Weights of a small mixture-of-experts language model, trained from scratch on English Wikipedia: a variant of Muon for the experts.
Below are experts of layer 4 (counted from 0) of a mixture-of-experts language model. Rows are named router (the router's row for the expert), up (a neuron's input weights, with its number) and show model dimensions 0-255. Each number is 128 + 24 x the weight over its row's rms, rounded and kept within 0 to 255.
Before each expert's rows: "comes after" lists some tokens at least twice as common just before its tokens as in all text. This comes from a sample of Wikipedia text that the model never trained on. Tokens count by the router's weight.

# expert 8
comes after: " a", " is", " with", " of", " as", " and"
router [140  57 149 103 124 120 145 145 149 124 146 138 117  85 153 187 153 149  81 123  99 146 121  90 118 172 170 143 118 139 171 100 139 128 134 133 105 101 152 102  93  99 115  99 148 134 165  82 133 161 153 134 141 125 132  84 134  94 124 121 147  85 109 122 185 131 141 148  79 166 161 123 106  84 103 136 155 158 157 140 128 154  87 137 104 140 101 173 147  92 121 136 142 118 123  70 143  94 156  93 163 124 126 128 126 138 131 133 141 112 120 161 141 136  76  77 114 137 136  98 141 155 118 160 141 140 128 162 145 117 149  86 132 114 113 127 126 109 130 127 136 100 143 122  97 143 141 144 155 102  99 140 143 113 107 133 117 147 157 137 117 128 169 135 106 147  84 109 159  86 175 105 109 116 152 151 129  94 157  95 139  79 131 113 134 107 162 109 136 133 122  93 133 106 152 124  95 113 130 127 129 110 113 122 120 108 117 135 133 115 155 144 139 140  93 114 121 130 146 133 136 147 167 112 157 117 105 130 132 120 143 169  83  99 120 131 148  84 167 155 156  82 128 143  93 148 132 105 122  95 132 104 129  93 110 129]
up4 [156 159 171 115 129  80 136 136 145 152  83 133  95 124 155 185 134 119 174 107 116 187 125 103 109 146 137 106 149  65 142 136 142 131 126 139 107 161 174  98 153 145 100  89 106 109 105 122 110 102 133 144  73  90 136 176 131 151 112 134 199 122  89 117 134 153 145 142 147 137  88 152 156 127 102 119 143 143 112 116 140 158  99  91  98 121 131 117 137 173 123 150 118 119 102 104  92 104 132 139 131 116 103 128 157 160 121 146 114  99 157 141 128 132 103  94 167 174 138 140 108 136 135 166 141 131 145 138 142  88 118 135 125  99 140 174  95 102 130 140 127 132 118 105 156 118 111 110 127 115 133 128 128 147 123 120 103 124 117 163  53 130 174 140 109 109 157 148 131 104 140 128 108 113 156 108 135 132 107 152 150 144 147 141 124  95 157 167 121 129 134 161 125 106 135 136 165 136 111 144 147 128 161 125 122 128 161 107 109 144  95 109  99 128 103 146 167 123 140 112  85 145 174 146 134 104 110 109 100  93 141 119 108 118 182 132 135  98 138 131 170  78 132 101 120  91 142 110 123 146 116 123 133 116 146  80]
up5 [131 147 132 114 157 112 117 111 171 135 134 107 120 135 121 106 120 172 132  98 134 117 116 139 118 154 137 105 124 138 133 134 111  89 140 141  78 120 118 159 146 151 143 147 157 156 100 138 171 126 125 147 155 135 131 126 128 117 120 124 161 105 159 108 139  94 123 140 135 151 172 160 119 146 153 189 199 134 129 128  93 115 151 135 114 161 165 170 112 147 174 101 130 144 137 132 103  83 153 155 126 145 146 175 138 104 138 130 115 112 115 108 111 116 106 113 132 138 138 130 112 161 148  84  96 141 128 129 139 101 133 143 148 114 137 131 142 196 144 142 108 135 151 162 102 137 141 130 119 123 135 159 157 147 145 163 135 114 124 149  98 151 134  78 118  96 141 137 138  58 136 132 109 105 132  96 163 106 116 135 156 178 142 141  73  74 116  57  96 125 138 116 141 118 100  95 125 129 134 143 112 149 150 116 120 137  77 174 139 161 170  90 101 123 150  77 175 136 180 118 135 149 128 143 120 126 129 148 105 122 130 164 130 150 105 138 133 117 120 129 126 162 163 121 114 138  92 110 147 102 147 145  70 128 158 125]
up6 [147 123 122 129 133  93 158 171  86 141 115 113 141 126 133 146  86 140 111 127 126 120 149 124 100 158  89 101  86 122  99  73  81 108 122  82 143 102 137 150 114 138 100 123 149 118 141 153  92 157 146 166 163 106 117  98 129 132  57 169 139 124 149 125 154  98 128 146 126 147 121 141 138 112 143 139 126 114 144 121 165 150 138 128 142 116 171 135 107 173 149  79 166 169 116 112 123 104 143 113 145 118 149 140 130 142 119 118 160 154 135 159 130 107 166 155 109 109 152 116 130 143 133  90 108 123 146 127 130 105 153 143  94  95 112 131  89 104 137  97 143 146 161 148 119 131  97 105 147 119 139 124  89 126 136 113 134 139  88 116 149 116 127 174 161 150 144 151 162 139 152 131 161 137 178 126 174 111 151 138 162 132 162  95 102 132 146 140 160 133 146  80  85 135 128 104 134 125 158 171 125 114  91  98 135 153 120 150 148 131 149 127 132 173 195 118 147 122 116 114 102 109  62 114 157 112 137 105 129 124 123 133 116 117 157 110 135  77 123 101 141 131 152 114 116 166 143 144 120 146  83 176 171 141 157 128]

# expert 6
comes after: " the", " of", " in", " United", " and", " New"
router [138 156  94 106 119 136 187  92 140 135 119 136 102 138 124 149 137  92 108 122 143 138 108 122  78 120 126 140 141 139 111 110  99 105  97 124 113  81 114 153  87 157 110 155 129 131 141 164 131 149 140 140 148 117 147 105 163 143 133 133 136 114  95 118 137 127 147 125 139 155  78  85 158 114 154 138 137 142 136 102  76 147 133 118 155 163 151 169 145 148 139 118 141 114 150 145 153 153 106 105  86  98 120 169 137 141 137 164 182 142 132 159 117 146 146 146 104 137 135 123 117 119 155 101 114 150 118 130 123 134 140 136 135 143 115 109 134 111 167  67 147 159 163 135  97 107 105 116 127 143 144  72 120  89 114  99 108 137 136 117 135 151 132 150 151  93 140 139 158 121 140  97 139 116 121 166 114 160 113 137 103 163  71  85 143  85 114 141 141 155 105 125 154 160 102 109 154 146 140 113 108 119 106 103 172 136  68 113 162  71 138 122 155 163 141 124 174 127 133  90 106  86  66 125 110  83 132 138 136 143 134 119 124 141 121 112 122  81 156 136 128 136 189 161 111 107 112 119 148 133 173 134 167 118 119 124]
up8 [108 124 114 127 179  92 155 130  96 161 118 116  88 108 116 129 168 114 129 129 121 121 139  69 102 145 125 105 136 143 111 130 107 122 114 132 119  95 130 140 135 135 163 153 156 110 116 126  97  97 144 126 156  98 102 124 123 146 119 155 124 152 170 118 137 122 126 101 108 145 118 129 117 113 114 118  77 112 147 141 140 109 176 135 128 166 154 117  92  87 148 152 144 191 129 122 156 104  83 116 112 116 164 177 160 160  84 107 117 176 114 122  57 159 144 132  82  95 120 147 123 156 137 142 122 156 154 127 146 139 157 135 171 152 124 121 118 184 113 119  99 104 128 137  89 112 170 163  94 110 123 144 134 172 163 145 100 108 140  94 127 142 152  97 121 154 128 152 121 130 117 155 126 132 149 138  93 152 102 134 137 124 133 117 115 119 146  96 180 146  64 160  96  93 121  75 102 146 120 127 107 136 168 164 138  96 152  98 140 122 137 120 123 119 136 129 166 146 155 114 115 138 127 111 130 127  86 117 125 150 110 127 115 147  84 100 114 155 128  81 142 127 156 151 157 120 101 124  98 154 149 143 125 105 126 161]
up9 [138 134 147 161 109 107 127 138 181 165 126  96 130 147 109 148 133 145  98 103 136 124 123 105 125 121 134 120 122 102 137 127  97 146 152 106 119 160 157 134 100  79 128 143 117 137 125 152 121 115 104 173  58 176 129 123 126 102 138 149 127  99  87 149 135 192  97 105 100 145 151 156 151 105 128 157 109 129 154 121 143 141 143  94  99 142 164 182 127 101 134  99 144 116  94 119 139 151 155 143 156 115 116  87 122 104 181 135 121 116 106 141 114 122 124 181 104 116 138 131  85 137 136 141 121 104 128 128 119  88 144 142 100 137 108 150  96 130 151  97 110 196 135 118 107 144 113 177 119 127  84 154 124  89 134 107 106 111 142 133 148 147 107 101 157  94 160 105 147 141 101  63 122 130 159 153 166 105 139 148 106 120 144 126 124 121 114 150 155 152  94 117 156 171 109 115 134 101 151 113 153 151 113 149 167 151 133  93 141 114 131  98 134 141 108 119 115 117 120 114  98 110 116 129 118 108 146 139 140  96  91  95 129  95  96 150  77  98 124 166 115 109 107 111 188 134 101 118 101 141  97 123 132 114 159  90]
up10 [146 136 145 116 103 149 114 146 131 138 102  91 142 102 113 109 136 160 139 159 110 105  90 153 123 130 165 129 119 103  88  91  99 121 100 152 155  99 148 141 148 145 144 135 121 122 117 159  73 181 131 128 143 150 144 182 157 118 152 120 141 136 139 124 124 140 102 142 132 147 149 171 134 125 124  92 100 153  99 140 141 120 133 136 135 139 149 170 155 167 172  90 119 164 119 162 124 106 142 154 126 164 137 115 118 178  87 109  87 101 136 125 127  91 111 154  85 134 110 106 127 151 166 106 104 168 108 148 134 162 130 167 132 148 144 126 162 147 161  84 119 122 111 119 138 139  99 165 173 114  99 111  89  92 182  89 125 140  97 161 140 165 137 140 118 168 127 140 119 128  82  84 135 122 119 160 162 145 159 120 108 129  90 108 153  87 110 152 125 102 129 129 129 133 113 116 105 145 159 145 182 135 121 100 151  85 138 105 141 107 134 113 161 114 115 128 102 103 114 147 109 143 129 134 125 124 189  92 125 129 113 167 121 148 127 148  98 117 105 121 161 103 137 120 105  74 148 131 146 102 161 133 132 148 133 167]

# expert 3
comes after: "\n", "-", "|", " by", "=", " by:"
router [126 158  97 144 119 138 157 145 129 119  65 118 138 101 111 112 157 115 127 120 106 133 149 102 111 132 152  90 173 126 120 131 167 138 108 101 128 135 104 102 136 141 114  92 117 149 130 163 117 119 123 134 121 140 135 108 131 155 160 121 116 153 174 169 148 137 158 147 132 150 110 129 106 135 150 135 148  99  99 154 109 129 157 139 127 148 138 104 171 133 143 136 121  95 118 135 174  90 127 111 112 133  95  95 115 111 136 128 140 140 135 111 106 128 149 141 124 124 118  71 135 124 133 125 140 122 142 107  87  92  88 131 162 116 146 122 107 166 124 146 108 116 113 128 119 136 101 154 106 130 149 108 125 146 132  88 193 134 182 141 166 120 162 133 143 150 164 117 127 161 133 157 130 144  92 117 100 192  73 100 149 175 135 134 149 142 124 166 149 121  67 123 125 165 136 121 150 148 127 140 113 162 147 115 134  97 119 134 137 113 142 121  70 122 102 137 157 115 155 123 112 167 177  72  61 177 158 144 114 116 117 107 117 101 162 121  86 138 106 144 127 191 106 112 142 106 141 141 143 153 154 132 172 125  92 149]
up4 [ 98 134 170 153 128 147 146 109 139 136 115 103 136 122 118 148 131 115 108 129 108 147  94  95 137  88 144 156  70 120 137 146 161 163 156  99  93 113 102 144 127 150 125 139 159 122 163 132 136 121 136 120 144 108  86 126 134 135 165 150 119 146 117 116 131 100 106 130 115 108  96 159 132  86 142 141 131 141 128 130 103 123  88 161 144 156 123  93 110 113 125  89 153 111 153 136 165 146 181 129 171 117 133 106 104 140  81 176 137 118 105 121 101 137 119 145 154 131  73 120 118 136 181 128 107 116 137 179 113  82 128 118 147 124  68 164 124 130 131 102 128  76 162 161 164 129 121 136 188 136 156 137 151 126 114 142 139 135 162 132 127 132 100 148 150 133 157 109  89 185 120 151 136 122 128 107 130  96 151 131 121 126 132 113 152 116 111  91 149 112 137 133 132 135 127 144 135 139 147 135 105 157 171 151 122 114 113 106 184 125  94 101 137 127 106  48 141 147  99 140  97 131 124 130 131  90 112 116 111 166 159 141 123 103  92 129 137  97 105 119 151 127 146 165 135 131 106  65 143 140 144  91 105  98 174  97]
up5 [126 144 139  84 141 141  80 113 126 156 106 101 124 152 139 111 101 147  98 143 106 185 111 101 126 139 136 150 134  87 106 149 180 130 131 102 146 112 128  87 104 166 118 152 137 136 101 125 170 129 137 109 118 132  84 146 100 111 108 110  88 139  97 117 139 106 117 105 141  93 170 118 124 139 141  99 108 109 182 113 101 132 133  79 139 102 133 146 125 144 142 111 105 142 131  72 117 117 116 135 161 130 146 131 135 118 171 110 183 133 103 146 165 103 157 171 119 143 139 154 123 147 145 114 132  80 121  92  82 110 114 118 132 134 142 125 130 130 147 160 162  70 129 135 115 160 133 102 125 145  79 165 135 195 104 139 146  98 107 168 120 166 119 187 158 140 103 125 136 138 164 154 125 182 155 147 117 146 148 156 111 124 131 115 168 130 137 124 121 161 143 134  94 146 122 156 131 100 125 122 109 140 140 147 137 122 127  93 123 130 123  93 169 123 132 115 162 120 182 153 159 111 151 134  99 121 133 149 122 159 114 151 149 137 131 123 124 177 117 117  95 127  72 135 110 125 162 131  84 125 101 139 115 114  96 101]
up6 [100 129 146 127 145 118 150 114 126 144 124 126  92 110  88 101 126 125 104 136 174 162 177  93  82 152  98 100 115 129 151 125 120 156 135  92 157 161 108 140 172 138 133 160 124  66 134 118 112 167 106 134 137 126 123 148 123 168 109 150 152 130 129 125 167  97 125  82 159 146 137  72 146 117 127 123 140 122 116 124 124 150 138 103 138 124 144 113 101 164 104 127 104 156 119 156 185 153 105 117 148  75 102 121 145 118 111  98 120 148 140 105 121 127 175 131 174 153 129  93 145 119 132 137 131  86 144 111 115 106 141 123 138 120 107  92  99 152 114 124  90 155  73 162 141 143 119 170 121  99 121 135  93 150 164 118 134 139 161 133 149  81 134 154 162 167 161 138 148 137 136 170  89 137 141 131 145 118 136 141 113  93 150 100 101 120 145 140 138 166 140 149 102 134 105 128 163 129 133 160  96 136 136 115 161 113 128 130 159 150 118 105 105  93 148  86 146 120 161 101  78  89 107 111 137 134 153 135 157 112 159 135  94 168 154 156 149 149 126 134  84 145 123 103 115  83  86 112 142 146 109  94 138 147 105 109]